From a checkpoint of a small mixture-of-experts model trained on Wikipedia.
Size: 20 layers, width 128, vocabulary 2048, 24.6M parameters.
Below are experts of layer 17 (counted from 0) of a mixture-of-experts language model. Rows are named router (the router's row for the expert), gate (a neuron's input weights, with its number), up (a neuron's input weights, with its number), down (a neuron's output weights, with its number) and show model dimensions 0-127. Each number is 200 + 40 x the weight over its row's rms, rounded and kept within 0 to 999.
Before each expert's rows: a language model's description of what the expert responds to. This comes from a sample of Wikipedia text that the model never trained on.

# expert 48
What it handles: Prepositions and word starts. The word in, and In as a word start (in-cumbent, in-itially), plus a, during, his, her, per.
router,154,197,153,273,266,232,206,213,197,318,199,214,182,217,275,197,317,196,251,181,228,231,274,216,276,172,149,151,180,173,204,194,203,232,202,235,232,198,256,169,175,178,177,200,246,215,164,120,231,197,187,208,162,96,103,185,227,239,210,164,233,156,190,163,245,187,224,246,256,140,213,181,167,200,217,185,171,235,238,171,181,198,212,212,116,153,162,165,227,127,217,248,149,176,277,183,224,186,145,170,169,238,165,225,208,229,218,195,188,204,228,224,190,203,166,185,203,198,157,157,197,212,121,139,214,229,268,218
gate5,240,170,222,172,170,212,186,183,216,305,205,213,181,203,251,199,211,225,271,174,173,206,142,223,227,185,162,257,225,181,128,263,179,242,204,266,192,223,252,240,143,230,107,188,185,182,149,223,210,211,193,185,283,244,221,203,235,258,205,168,259,292,138,125,219,271,234,216,116,264,205,173,224,211,213,285,261,236,221,215,187,145,175,154,151,216,160,122,237,250,187,179,170,207,183,229,200,166,143,157,215,237,199,231,190,170,215,180,201,208,164,211,166,217,175,243,273,224,243,192,166,222,260,248,258,208,169,153
up5,156,184,198,182,173,198,184,264,172,198,226,145,213,172,291,235,195,166,172,172,215,272,231,196,255,221,302,194,259,217,227,150,234,151,163,137,245,181,167,182,170,150,183,217,186,276,220,220,162,151,226,186,176,219,254,187,195,236,181,265,149,229,221,259,209,180,201,236,271,221,219,149,271,226,239,140,174,248,220,238,236,172,220,215,231,109,184,240,262,180,183,183,257,188,263,171,200,215,246,190,173,111,191,157,226,148,145,262,176,271,211,182,185,139,148,221,166,193,241,115,185,201,196,152,141,205,233,174
down5,172,176,194,150,166,169,188,288,230,213,330,204,240,148,223,147,280,253,191,276,242,218,249,129,202,204,252,228,225,173,238,139,250,209,212,241,310,182,222,270,210,187,219,151,232,163,196,242,130,183,220,157,211,199,216,151,162,191,248,227,163,219,218,195,154,228,191,167,237,244,204,211,162,213,219,239,195,271,231,179,249,254,180,101,204,241,180,219,242,174,196,213,168,152,217,177,130,195,244,200,259,234,198,233,181,237,127,204,204,253,240,278,213,203,162,199,241,200,231,239,206,182,177,192,198,157,253,226

# expert 21
What it handles: Opening brackets, quotes, hyphens. Opening parentheses, quotation marks, slashes and hyphens joining names or terms, e.g. Bodø/Glimt, Hasse–Witt, Ina-Yoko, (VTO); also Mc, LaTeX braces.
router,202,200,178,247,283,246,195,190,177,210,212,282,176,170,175,132,254,175,213,188,259,196,197,213,308,234,197,163,133,199,193,225,155,112,148,173,211,181,177,192,204,149,181,269,287,172,237,178,225,169,244,180,110,159,142,179,193,198,153,203,189,146,267,207,243,224,230,209,224,139,217,221,245,200,222,200,174,230,243,176,203,174,174,255,181,264,193,157,260,206,196,234,169,237,291,230,185,233,162,120,155,240,207,177,209,176,201,161,144,300,142,153,134,204,176,165,201,241,165,192,176,206,204,162,161,217,250,223
gate7,222,204,153,207,192,176,178,220,200,184,209,140,148,258,225,200,157,150,237,199,212,155,164,207,263,178,92,253,153,183,187,166,262,192,221,150,234,134,145,151,239,213,174,215,224,166,206,220,181,207,237,284,225,237,263,205,178,234,200,190,158,221,199,160,221,226,221,210,222,252,70,245,196,127,194,179,258,153,164,187,143,244,176,204,161,210,206,203,234,177,162,218,268,160,255,264,227,248,162,176,231,195,237,197,255,227,155,192,251,224,154,102,145,223,172,231,172,154,204,240,235,222,210,145,273,178,270,212
up7,172,176,127,169,210,208,171,192,144,205,240,297,184,123,246,167,164,193,191,207,213,272,205,284,248,255,251,284,100,241,198,226,173,108,227,214,242,206,145,171,179,202,184,239,160,220,184,215,226,197,236,239,208,217,207,227,224,151,260,223,152,156,210,261,290,159,157,165,146,174,286,176,113,192,192,212,155,176,179,136,197,200,230,178,178,257,175,143,192,218,207,191,152,193,247,227,210,266,212,197,199,212,200,176,256,221,233,183,161,220,193,195,246,223,199,250,234,168,206,210,202,94,212,231,210,165,142,186
down7,203,203,235,191,178,227,196,187,223,173,203,165,224,145,191,257,209,241,197,147,171,267,244,285,242,187,171,160,139,231,192,220,216,158,152,167,202,128,242,133,137,267,161,127,148,231,196,236,222,243,201,211,190,215,207,214,212,200,209,214,207,190,190,210,180,215,232,264,183,209,196,188,232,142,297,305,180,208,269,136,153,211,218,157,291,160,229,132,215,263,202,137,299,196,200,248,142,250,163,183,168,191,193,237,199,187,227,245,152,133,209,220,263,224,139,131,204,209,160,237,246,189,187,219,183,177,150,186

# expert 30
What it handles: Pieces after S/s starts. Inner pieces of words, often right after an initial S or s, such as S-c-ript, s-ch-edule, S-wi-ss, Tok-y-o.
router,156,186,150,221,179,185,311,167,150,224,151,244,151,119,221,207,223,148,246,271,219,206,201,208,219,204,181,216,196,120,178,182,153,261,226,236,191,238,220,143,183,201,189,296,216,160,190,140,216,205,232,161,140,161,178,148,209,160,126,192,200,178,203,148,216,264,262,242,198,245,194,195,247,193,201,143,152,213,266,180,162,178,204,236,201,169,199,151,271,213,229,190,123,230,228,227,135,267,188,126,202,253,169,266,218,249,193,225,185,227,150,190,197,256,226,173,168,246,229,186,218,141,169,220,202,247,232,287
gate1,169,261,168,195,179,170,201,200,163,193,116,148,197,132,231,249,246,180,261,193,154,187,256,233,189,200,271,216,145,235,146,221,217,292,224,285,217,192,188,264,167,231,207,209,134,223,244,158,231,179,153,207,180,182,253,181,198,172,172,158,210,206,188,204,213,161,204,216,216,283,225,188,201,243,151,238,190,206,242,170,180,249,222,208,231,162,128,204,201,144,210,186,190,232,235,152,295,215,169,146,208,243,145,244,235,216,324,203,258,172,187,144,190,253,203,222,131,152,157,205,180,141,218,283,213,230,258,218
up1,237,176,234,176,267,153,222,206,210,214,147,232,201,155,231,231,198,198,184,182,149,218,134,262,147,308,251,159,179,135,226,152,173,216,123,156,140,220,234,232,222,193,165,171,218,276,167,194,234,234,301,187,230,133,180,157,213,228,233,188,220,152,157,164,186,176,215,172,169,214,197,228,123,214,201,161,207,86,153,238,221,211,168,159,292,207,181,238,221,181,150,188,240,256,200,145,142,195,132,187,268,232,169,189,220,208,165,219,139,237,186,161,142,198,171,203,236,218,234,215,222,245,216,217,183,185,208,118
down1,154,229,179,186,179,182,152,218,284,214,151,217,163,223,227,213,114,232,221,230,157,198,196,187,224,193,115,200,237,162,194,163,308,224,192,187,240,225,190,243,159,179,177,233,196,206,211,220,225,165,250,184,168,186,192,175,247,215,201,157,209,194,116,255,254,211,128,147,256,256,185,158,167,220,160,147,168,171,216,220,184,221,280,258,201,157,207,135,207,144,152,130,205,231,144,254,247,151,120,135,222,267,135,191,223,186,196,122,200,233,219,219,204,239,281,160,244,198,203,169,188,183,132,261,179,185,213,153

# expert 11
What it handles: Numbers and table separators. Thousands commas and decimal points inside numbers, line breaks in tables and lists, ordinal suffixes (6th), currency signs, month names.
router,150,189,154,201,202,246,205,235,241,204,128,217,147,233,232,160,282,179,257,179,255,219,221,192,261,208,165,249,131,144,232,219,178,198,203,220,172,303,206,148,231,151,181,228,190,203,193,228,221,243,217,231,168,158,142,190,184,269,146,226,255,140,200,227,214,246,262,249,275,215,209,251,223,242,220,213,149,234,251,188,180,218,212,212,149,203,200,181,188,129,142,258,188,221,250,268,216,220,171,136,169,248,145,279,206,244,264,148,211,210,231,166,243,176,249,206,161,196,181,224,174,218,208,127,267,285,223,192
gate7,249,223,132,202,244,182,186,247,178,303,190,263,150,183,278,206,195,149,208,159,222,151,187,249,219,156,155,271,224,227,220,199,269,222,216,156,254,231,130,188,182,232,181,205,232,179,182,258,154,159,262,207,168,173,225,188,215,171,180,218,108,258,219,215,215,165,227,253,219,163,122,203,225,152,109,202,234,164,205,202,188,189,209,141,107,201,180,203,200,223,115,276,238,174,248,218,231,242,220,143,225,213,217,235,230,263,182,230,237,130,243,162,185,153,161,189,218,133,228,193,201,166,228,148,218,173,246,180
up7,161,196,197,95,135,244,223,206,131,201,192,284,170,169,134,179,197,250,181,181,242,243,241,226,225,279,236,211,195,201,188,231,167,149,229,208,272,155,185,173,274,179,168,168,121,226,132,232,228,207,244,278,148,187,200,215,180,193,204,180,210,205,168,290,243,197,202,187,168,212,148,207,138,181,225,184,77,154,127,201,225,232,287,173,216,158,212,218,246,147,180,225,208,153,217,234,215,259,173,237,199,252,233,168,186,227,223,151,187,258,222,146,209,216,142,241,190,182,197,212,196,233,125,200,182,151,223,194
down7,187,216,187,138,155,182,265,131,217,160,208,217,212,254,136,230,190,205,154,196,194,292,220,253,212,105,189,214,85,211,137,236,205,163,227,205,241,142,169,174,252,226,124,213,152,293,91,226,224,208,175,258,201,223,210,212,213,226,179,215,187,211,200,217,196,299,196,174,198,252,189,128,222,204,208,235,211,224,135,150,195,261,185,188,231,162,215,200,103,169,180,227,231,197,163,219,161,188,205,212,205,167,217,219,220,126,185,204,201,198,148,202,250,144,217,176,152,224,152,161,149,216,224,119,225,148,193,206

# expert 53
What it handles: Adjectives and adjective endings. Common adjectives after the or a, such as large, new, original, local, and suffix pieces like -ant, -ous, -ical.
router,211,156,186,270,281,168,225,137,200,199,130,208,99,182,209,169,238,201,211,207,224,188,181,255,232,234,201,194,189,233,240,208,149,170,228,262,204,259,214,156,222,163,226,215,234,128,181,116,235,218,221,164,187,108,186,144,228,188,190,185,250,177,236,195,189,242,225,207,221,246,195,239,222,255,316,225,154,236,235,149,114,219,186,169,122,193,167,151,211,213,178,233,146,224,217,266,223,247,160,212,203,181,201,197,254,159,165,159,129,189,195,247,149,188,142,179,210,248,112,261,215,208,160,203,213,261,214,231
gate0,147,126,217,204,206,176,230,194,152,219,203,225,168,207,254,193,205,220,203,166,141,236,176,147,129,244,285,181,250,190,223,272,160,234,198,236,208,284,247,184,119,186,150,170,195,183,250,229,201,163,194,142,158,163,238,189,196,258,188,172,239,226,119,139,200,140,97,199,217,176,150,182,256,201,250,243,212,203,217,215,168,215,160,224,147,141,257,154,94,230,174,194,215,235,231,248,176,199,109,222,208,155,210,227,256,199,198,218,197,195,258,212,232,167,142,184,128,243,197,174,189,206,271,230,253,187,193,179
up0,307,258,245,220,267,238,180,224,199,142,201,162,246,167,199,230,220,188,231,221,192,188,173,251,225,228,150,163,188,235,157,213,251,200,231,209,144,139,222,221,240,196,244,195,268,157,204,240,180,213,207,221,205,191,222,166,142,200,179,161,206,205,211,181,215,158,217,218,162,226,260,256,310,252,218,165,106,178,190,231,187,285,179,135,137,189,233,168,195,218,215,236,151,217,163,142,165,166,203,191,227,204,215,213,164,202,150,187,152,256,193,191,198,169,277,202,116,174,223,89,205,102,140,154,209,191,220,141
down0,279,140,212,150,210,253,178,238,204,209,188,186,193,178,252,259,211,208,205,166,255,179,211,186,131,123,199,214,225,283,115,244,134,251,276,193,225,260,188,210,236,218,188,178,253,219,152,171,132,217,202,209,153,207,234,124,213,208,239,197,167,185,164,195,192,143,186,270,189,157,239,183,214,272,176,200,202,134,221,172,216,206,153,258,248,224,195,230,217,235,253,189,196,248,253,118,104,212,184,174,213,198,179,180,174,152,186,265,158,204,240,211,193,249,157,309,256,157,154,209,215,226,211,238,186,224,197,132

# expert 36
What it handles: Word-initial syllables. First syllable pieces of words after a space, such as re, de, pro, co, Ro, as in re-st, Ro-ck, mo-dified.
router,100,196,174,222,242,194,250,229,203,244,151,229,155,213,199,219,240,201,252,262,252,231,145,177,277,166,209,183,167,136,260,237,131,160,193,217,199,177,215,136,202,164,230,232,199,193,179,177,181,217,152,212,123,189,167,154,219,153,238,279,285,173,263,245,224,245,240,247,203,204,190,239,262,225,274,176,214,223,257,186,180,109,176,195,147,194,208,150,179,184,211,229,164,230,244,229,218,200,106,110,164,165,155,276,174,171,159,217,202,214,214,210,186,267,195,120,182,232,192,205,184,247,186,215,190,253,230,175
gate0,91,208,198,200,177,211,199,280,152,241,248,196,120,174,228,184,201,183,184,157,183,170,178,186,185,185,179,226,212,220,322,239,153,268,160,247,183,265,200,158,144,218,224,177,155,238,247,144,164,133,241,167,144,269,211,244,207,264,211,255,213,153,178,176,237,164,184,203,176,194,195,231,257,142,154,278,200,284,193,231,210,168,231,205,171,153,268,159,167,265,210,230,180,157,265,191,215,212,119,191,222,176,245,193,312,201,232,225,197,192,212,196,207,235,157,148,145,210,204,181,196,234,205,218,223,193,203,241
up0,288,188,220,195,220,202,199,157,158,152,178,240,183,152,149,151,190,236,239,215,176,202,186,156,254,213,136,193,220,226,199,259,187,162,142,192,225,189,186,199,212,184,181,150,220,195,268,267,207,247,242,287,198,192,235,183,146,163,222,74,195,231,227,199,190,148,183,194,174,157,224,216,287,129,235,149,201,199,138,264,206,304,102,226,175,116,248,211,154,207,185,218,181,237,163,139,190,196,189,142,235,164,195,206,203,217,178,224,138,203,212,274,232,145,187,199,143,172,151,145,214,212,210,199,227,229,241,153
down0,169,168,228,194,230,230,208,215,217,203,129,163,234,199,175,256,174,218,160,250,237,225,196,192,142,134,286,176,220,170,203,219,104,278,238,222,189,224,204,178,203,221,163,267,313,232,214,201,191,226,202,207,205,226,166,154,161,214,270,221,228,152,171,235,164,207,169,213,223,216,192,187,173,267,212,169,192,259,189,257,226,232,179,215,272,216,211,220,181,133,208,199,277,165,225,228,75,243,199,207,226,243,213,264,190,179,268,158,290,240,200,172,202,186,183,214,122,134,108,178,201,200,237,219,134,184,163,186

# expert 57
What it handles: Mid-word compound pieces. Word-internal fragments, often the second part of compounds or names, e.g. long-h-orn, neighbor-ho-od, church-y-ard, Division On-e, Tour-ing.
router,170,156,182,161,211,284,208,199,218,240,143,257,111,150,251,161,206,210,272,280,236,124,197,139,213,220,210,228,218,187,277,232,147,195,201,205,228,235,265,202,248,206,211,288,185,190,125,189,211,198,180,175,168,163,160,121,195,189,189,146,210,209,248,205,174,225,248,240,176,237,160,208,262,185,237,190,202,185,282,150,199,181,142,211,233,219,135,129,179,182,162,221,135,162,249,209,279,270,137,151,138,178,259,229,243,205,198,199,201,226,164,234,158,187,221,208,168,253,198,213,184,143,148,181,211,183,187,244
gate1,207,170,210,227,190,170,193,211,181,234,104,142,156,167,239,257,242,197,229,248,141,117,199,249,185,187,257,239,154,165,213,217,176,276,247,281,206,182,246,245,165,168,189,252,167,238,252,172,232,155,238,187,228,141,228,184,236,144,238,232,236,228,149,185,192,183,151,234,234,203,213,131,234,215,185,168,307,210,223,164,178,179,214,187,211,137,232,198,140,165,171,218,184,205,152,240,236,127,115,160,225,208,219,279,204,177,319,202,227,151,203,169,219,216,191,207,221,166,229,210,216,208,173,291,251,175,235,186
up1,236,253,170,143,220,199,202,280,236,226,229,283,232,118,210,157,225,236,106,150,148,189,160,141,197,242,230,158,155,183,275,207,208,229,126,125,176,207,161,285,268,134,146,190,220,206,240,264,200,235,236,166,235,190,163,213,203,268,222,219,203,158,236,207,200,235,212,213,205,212,210,227,199,200,189,156,260,167,184,241,208,187,172,173,253,235,133,228,244,174,219,197,235,250,245,62,188,218,207,174,209,255,220,201,172,160,248,163,169,182,184,193,196,176,237,262,229,256,247,227,223,208,203,194,160,256,228,167
down1,133,230,92,232,102,235,216,240,196,201,209,218,149,209,243,174,194,230,229,234,175,140,197,177,207,162,152,267,226,173,178,139,282,191,180,199,154,186,211,208,197,220,129,237,224,228,227,204,220,210,191,229,199,139,163,197,187,162,177,285,198,188,186,201,228,216,145,140,228,156,183,159,147,178,253,160,225,198,242,260,180,203,234,123,238,212,232,161,233,180,212,200,209,229,145,157,217,168,105,194,212,240,105,165,278,141,163,213,164,287,269,217,217,184,215,168,163,225,191,206,242,250,209,270,171,240,178,143

# expert 6
What it handles: Word pieces, music/sports lists. Word-start or mid-word pieces in lists and credits, often after a space or dash, such as Note, goal(s), amp(hibious), ba(ss).
router,118,152,201,162,177,243,257,131,235,228,196,204,176,165,241,141,236,204,246,202,245,160,190,211,255,268,217,224,163,153,200,190,132,189,143,236,225,195,255,195,290,184,179,257,216,210,226,229,256,245,217,157,179,155,162,233,169,171,213,155,196,194,243,189,242,272,207,266,265,177,133,191,160,231,228,179,167,254,286,192,197,193,216,240,195,207,191,220,205,173,204,281,180,190,237,286,277,219,160,129,133,175,188,230,218,216,234,145,189,222,114,177,220,166,135,175,117,252,167,217,260,180,186,194,185,214,209,227
gate1,119,243,239,209,174,206,244,172,239,233,168,136,233,169,216,257,251,178,267,225,103,161,198,182,181,225,183,253,212,242,185,228,192,239,196,221,203,202,218,219,194,183,164,233,156,220,212,194,241,177,288,233,235,190,236,262,155,95,256,214,227,293,163,231,254,212,197,224,199,232,168,108,179,196,197,233,197,259,251,148,161,219,231,194,193,211,215,224,123,181,189,325,206,203,219,250,210,188,188,150,184,268,171,210,235,226,314,175,215,205,194,218,224,217,149,186,164,126,151,240,209,192,197,254,230,165,215,195
up1,224,211,236,166,247,219,234,197,183,262,166,253,202,163,202,200,227,276,149,222,136,169,155,241,161,233,222,158,141,208,267,141,179,271,129,101,137,218,173,264,252,168,126,164,163,241,203,191,214,253,227,111,208,183,167,186,226,190,216,239,223,134,196,259,157,218,221,209,145,223,192,234,186,174,200,138,265,196,169,256,159,239,152,172,270,193,185,248,210,143,162,156,182,272,191,136,170,131,216,205,202,199,233,169,191,122,199,157,139,206,153,160,169,224,199,208,216,211,198,221,199,236,189,212,188,279,223,162
down1,167,281,115,235,129,234,150,287,219,194,180,293,172,201,198,229,179,220,248,182,213,172,213,139,201,195,129,230,236,154,228,188,215,225,191,193,229,219,223,214,160,174,174,169,219,214,278,217,200,180,228,158,161,188,153,215,203,218,199,182,269,218,183,249,241,173,91,145,262,205,132,87,199,138,256,191,149,145,215,196,204,191,187,158,166,193,171,200,191,155,214,155,144,224,153,211,207,205,176,216,258,260,133,182,245,152,179,166,184,248,214,204,223,168,253,156,215,204,160,220,217,184,188,193,114,197,110,155

# expert 31
What it handles: Verb prefixes after auxiliaries. Verb prefixes and verb starts right after was, were, is or he, such as re(scued), under(went), pre-, re(membered).
router,197,192,127,206,207,257,218,252,136,218,179,261,169,119,228,186,243,201,218,236,262,196,168,196,221,160,233,175,156,169,244,196,141,147,139,205,232,242,255,119,204,188,240,247,181,156,161,178,207,200,170,215,174,204,145,160,211,264,230,212,215,125,282,248,174,231,268,177,259,184,205,208,219,215,273,209,222,229,265,185,124,119,238,218,176,183,198,137,202,228,208,277,164,239,222,244,181,175,171,166,150,249,236,265,212,240,207,193,132,208,137,168,195,229,160,164,148,255,177,231,218,143,134,187,174,157,240,201
gate0,154,203,157,265,161,225,279,234,128,241,257,206,154,189,242,231,165,151,168,177,226,188,199,189,198,157,274,216,245,213,258,229,196,263,185,281,213,305,200,125,97,263,213,193,121,244,232,199,257,132,240,160,167,260,215,198,190,224,234,182,159,161,227,221,181,165,166,167,256,124,175,154,218,174,227,298,203,251,224,189,188,159,197,187,170,232,227,137,210,189,180,241,226,148,180,223,169,191,197,214,195,138,183,268,265,231,259,222,195,197,239,185,232,187,205,200,148,185,212,193,161,227,242,209,198,173,194,247
up0,211,253,260,231,281,245,231,181,221,136,209,199,217,242,143,189,163,178,232,224,200,250,251,167,242,250,176,198,218,210,141,212,210,186,148,264,133,180,193,164,285,257,159,214,218,183,232,230,176,217,242,197,109,176,224,116,186,150,189,189,193,158,184,212,189,234,199,214,207,172,243,225,309,178,218,117,201,87,174,196,240,242,169,225,143,203,209,170,186,180,231,156,199,220,133,169,166,166,175,163,218,154,208,203,136,156,164,252,122,161,188,206,239,198,209,163,195,204,179,106,247,222,262,177,225,224,163,142
down0,239,93,193,140,240,219,151,237,167,186,131,104,217,157,191,227,232,201,155,165,337,234,201,149,213,191,162,231,213,144,221,205,171,256,216,192,238,260,217,217,223,196,116,221,221,256,233,180,189,185,173,145,151,192,150,181,165,227,186,176,254,128,213,247,151,225,214,162,211,214,267,231,231,192,207,158,196,222,190,216,199,150,173,227,206,218,171,285,141,204,232,179,200,160,212,222,123,229,219,221,230,303,188,239,200,184,186,269,246,178,217,201,173,168,189,233,152,147,209,196,176,219,201,234,207,151,248,110

# expert 0
What it handles: Digits in numeric tables. Digits, decimal points, currency signs and minus signs inside numbers, mostly in table cells and statistics, such as 1,434, −7, £.
router,122,169,152,224,198,255,256,183,224,239,155,266,139,190,173,131,278,202,257,236,256,111,172,216,204,181,164,207,158,201,211,230,216,172,145,169,177,198,223,175,266,156,187,261,177,173,137,190,197,222,184,167,170,163,168,118,168,241,169,172,190,212,231,182,167,246,181,166,224,193,233,225,227,292,219,189,178,204,242,198,186,228,194,193,157,186,201,177,211,179,236,259,230,182,280,233,244,265,148,118,221,272,208,286,259,291,215,225,157,216,197,151,215,248,177,140,157,244,144,163,207,179,171,162,160,233,226,198
gate1,173,211,183,195,215,173,232,242,193,237,148,195,136,154,167,170,244,217,228,201,206,117,216,289,155,240,242,220,172,239,152,237,268,283,236,209,242,218,286,227,161,198,195,225,156,238,273,177,177,149,219,236,203,211,257,167,227,172,239,216,169,288,158,229,208,230,234,194,174,190,240,119,154,170,168,245,265,242,205,181,99,196,156,135,176,171,168,185,112,202,225,241,145,250,213,199,277,232,169,157,225,212,172,224,225,200,250,223,181,133,216,207,160,228,148,176,146,148,194,171,176,213,140,225,238,174,203,224
up1,196,214,194,115,212,220,218,194,222,278,157,188,231,171,164,176,163,212,115,178,152,249,172,234,207,233,207,159,151,207,231,120,205,208,109,158,195,168,179,220,246,208,124,211,231,249,174,217,233,209,273,133,165,241,177,146,196,189,202,219,248,160,159,210,207,218,223,275,174,175,129,193,211,213,216,147,249,108,145,222,171,208,176,101,244,148,163,252,275,189,181,158,229,220,231,177,235,216,172,168,169,237,252,217,216,151,201,237,171,224,212,144,185,137,171,239,176,240,195,291,225,239,199,211,176,185,235,112
down1,222,251,189,249,182,166,172,137,210,211,212,250,157,251,177,177,186,238,247,188,208,163,172,146,183,159,110,257,154,220,254,140,233,241,164,205,141,182,249,222,146,223,215,274,177,184,220,180,170,216,215,218,161,214,232,121,196,216,267,237,221,246,154,222,238,191,192,236,234,248,201,90,193,252,226,207,180,185,248,240,190,229,183,172,149,142,218,144,207,171,173,141,163,122,188,189,177,165,110,220,217,256,162,239,256,100,118,195,215,208,201,214,200,219,189,138,171,251,174,223,192,219,128,241,145,246,178,216

# expert 49
What it handles: Articles and determiners. Determiners before a noun phrase, mainly a, plus his, their, this, several, and numbers, such as "has a son".
router,131,110,166,268,237,264,239,192,258,255,162,226,163,215,226,149,225,178,171,243,202,258,156,171,259,128,190,207,196,185,179,237,164,207,216,261,175,260,226,149,170,166,186,220,244,116,182,174,243,221,159,167,198,110,65,211,234,189,223,170,226,138,191,177,204,235,225,240,200,217,229,185,201,298,207,215,170,248,232,185,138,210,184,208,149,175,188,147,223,149,175,253,193,193,197,241,187,238,109,169,184,201,204,220,206,204,235,142,183,177,216,217,196,238,124,195,177,284,147,199,191,232,193,140,197,216,241,218
gate0,150,171,177,254,231,248,211,233,210,199,208,207,190,157,188,194,166,164,205,163,168,252,193,148,124,144,254,149,200,214,183,257,222,268,169,245,276,273,254,173,140,198,130,155,242,204,178,203,209,134,232,125,231,247,209,222,170,283,185,206,247,202,115,164,110,194,250,211,197,164,176,170,246,168,210,218,276,222,240,191,209,221,223,269,158,193,229,140,173,191,182,210,221,172,200,266,220,239,177,207,254,217,119,227,210,236,242,189,155,142,206,201,223,269,182,231,122,236,176,239,259,214,223,157,203,193,250,255
up0,228,245,196,197,243,273,140,231,177,139,185,200,216,184,195,204,232,179,191,279,190,209,229,211,244,198,109,154,140,229,174,199,263,142,189,179,142,152,154,210,191,202,211,162,270,251,223,243,169,261,253,225,154,223,180,130,179,146,157,164,179,196,221,227,215,251,221,190,109,178,250,180,228,189,245,142,95,203,157,224,183,253,196,246,132,127,244,230,194,200,163,196,137,226,119,169,191,158,218,241,163,221,218,202,176,196,198,190,148,226,217,226,220,194,234,241,211,187,131,179,157,197,158,196,176,309,156,147
down0,299,175,267,128,172,133,182,275,224,149,147,298,212,178,192,257,242,172,276,230,273,192,247,239,184,139,243,228,261,203,223,258,187,222,168,156,178,248,202,157,268,207,185,183,288,161,188,125,188,251,230,194,151,220,185,210,233,261,195,177,223,157,237,164,216,187,271,187,202,210,205,163,206,223,203,187,157,176,219,149,188,201,166,180,164,277,251,162,181,178,238,136,151,222,198,187,119,188,250,214,197,216,180,192,146,173,227,170,188,209,183,156,246,201,199,229,149,227,160,169,184,135,161,197,137,240,230,173

# expert 37
What it handles: Line-start list markers. Line-initial table bars and list dashes, sentence-final periods before line breaks, and section headings == in tables and lists.
router,199,175,128,188,222,320,202,140,270,217,152,224,141,119,214,179,219,192,263,225,208,213,149,249,257,182,139,234,139,176,274,237,175,166,163,204,179,240,249,173,218,200,184,205,215,220,237,181,203,229,233,166,83,188,187,144,187,194,183,223,185,187,236,215,199,236,248,250,182,235,214,234,212,262,229,152,182,301,254,194,119,197,187,243,189,199,107,161,189,216,149,239,187,223,234,231,224,258,182,163,167,166,164,244,255,269,184,226,194,208,184,229,260,249,174,210,196,231,174,240,141,215,193,158,213,234,253,232
gate7,121,205,130,205,305,203,240,200,175,254,212,228,225,187,279,243,207,177,158,160,185,165,154,202,214,165,213,242,123,205,201,204,300,253,249,212,179,263,214,162,229,210,166,211,162,229,204,184,166,205,304,235,162,202,247,214,155,228,275,150,154,231,251,188,215,179,253,227,155,171,180,199,221,169,210,170,238,193,170,170,144,278,170,125,148,184,196,194,222,209,157,184,209,164,237,195,186,235,167,185,236,171,145,178,188,193,129,215,241,263,134,156,213,229,226,142,176,163,255,223,151,125,255,167,249,209,242,221
up7,212,238,146,183,213,210,202,230,134,217,222,229,228,147,182,201,241,281,234,196,184,250,273,182,262,256,230,225,209,153,188,217,180,170,116,207,279,128,217,137,227,177,164,243,148,205,208,255,182,146,242,217,212,197,256,204,201,155,149,185,171,180,201,212,224,295,167,127,157,171,243,169,201,221,152,165,92,127,201,145,211,207,297,137,198,163,218,161,203,216,132,221,221,193,175,209,146,237,180,220,192,242,237,132,187,234,186,155,214,191,222,186,249,220,110,221,179,195,245,217,158,183,208,189,178,118,211,231
down7,199,231,234,164,211,157,201,209,164,182,163,256,237,246,167,204,243,181,191,197,195,234,251,274,196,137,213,134,68,202,146,233,192,226,231,251,223,152,223,218,266,260,125,216,205,224,159,205,234,238,240,219,211,220,93,193,215,300,175,207,236,181,247,206,148,279,247,240,209,200,216,204,197,210,222,223,230,179,107,156,167,200,229,218,289,229,244,204,205,189,184,226,220,195,240,246,159,187,140,296,194,205,179,242,183,211,168,228,201,138,178,187,233,193,222,177,160,205,213,183,135,156,206,125,238,152,177,255

# expert 52
What it handles: Place name pieces. Place names and their inner pieces, such as Mex-ic-o, New Z-ea-land, United States, London, -shire, -ford, County.
router,192,159,221,220,212,179,290,179,168,218,215,215,145,196,231,148,221,205,270,285,267,142,162,234,247,191,154,261,182,134,272,198,112,199,175,205,241,178,260,107,172,191,150,270,234,120,161,220,211,175,240,173,181,155,173,167,214,198,166,139,219,207,205,217,229,182,256,232,190,229,160,237,258,250,234,154,206,209,310,209,187,174,155,184,170,165,124,141,257,206,176,230,139,201,264,238,153,235,229,150,196,227,205,200,195,220,209,189,234,222,189,214,221,221,157,179,174,193,164,232,158,143,169,200,213,239,264,252
gate2,210,150,224,191,240,203,166,284,196,205,158,172,261,296,212,220,209,208,219,172,215,186,188,193,248,209,167,201,250,195,165,246,205,159,179,238,180,316,182,157,234,239,224,181,183,213,240,277,205,217,191,188,201,179,218,202,220,233,187,263,155,253,221,212,148,241,156,239,180,169,177,211,262,302,188,228,213,242,213,195,136,95,214,202,231,230,187,192,199,280,227,195,146,232,252,226,187,269,182,168,162,151,189,212,205,165,229,189,227,142,281,226,200,180,184,314,160,190,194,147,111,117,209,257,227,197,182,213
up2,222,249,293,155,230,227,199,209,183,309,196,233,142,122,183,193,177,184,262,234,181,247,290,183,223,214,167,213,186,231,163,184,217,170,196,211,185,215,169,186,215,206,215,208,117,192,163,233,177,204,261,159,242,214,239,167,247,177,131,194,232,168,189,208,138,207,267,228,220,220,288,236,130,219,275,145,155,241,256,226,161,250,249,177,212,231,210,169,234,172,236,238,188,278,238,188,231,147,232,225,293,216,231,255,177,225,273,172,150,158,199,199,158,188,178,274,211,167,231,260,162,160,216,185,224,183,206,247
down2,167,292,214,198,160,157,163,187,170,197,200,249,178,127,178,203,208,163,162,264,215,263,241,161,262,180,191,131,206,250,164,169,200,182,225,161,155,196,241,163,172,161,222,221,184,193,149,229,177,114,229,139,177,195,215,230,199,212,152,154,257,258,262,254,198,256,255,309,198,215,171,182,139,207,139,188,181,231,243,188,208,165,151,226,184,183,147,233,239,167,200,211,239,227,182,165,232,173,245,196,257,178,207,185,292,147,203,145,189,239,151,177,182,156,135,209,247,172,139,289,185,200,140,205,163,166,160,136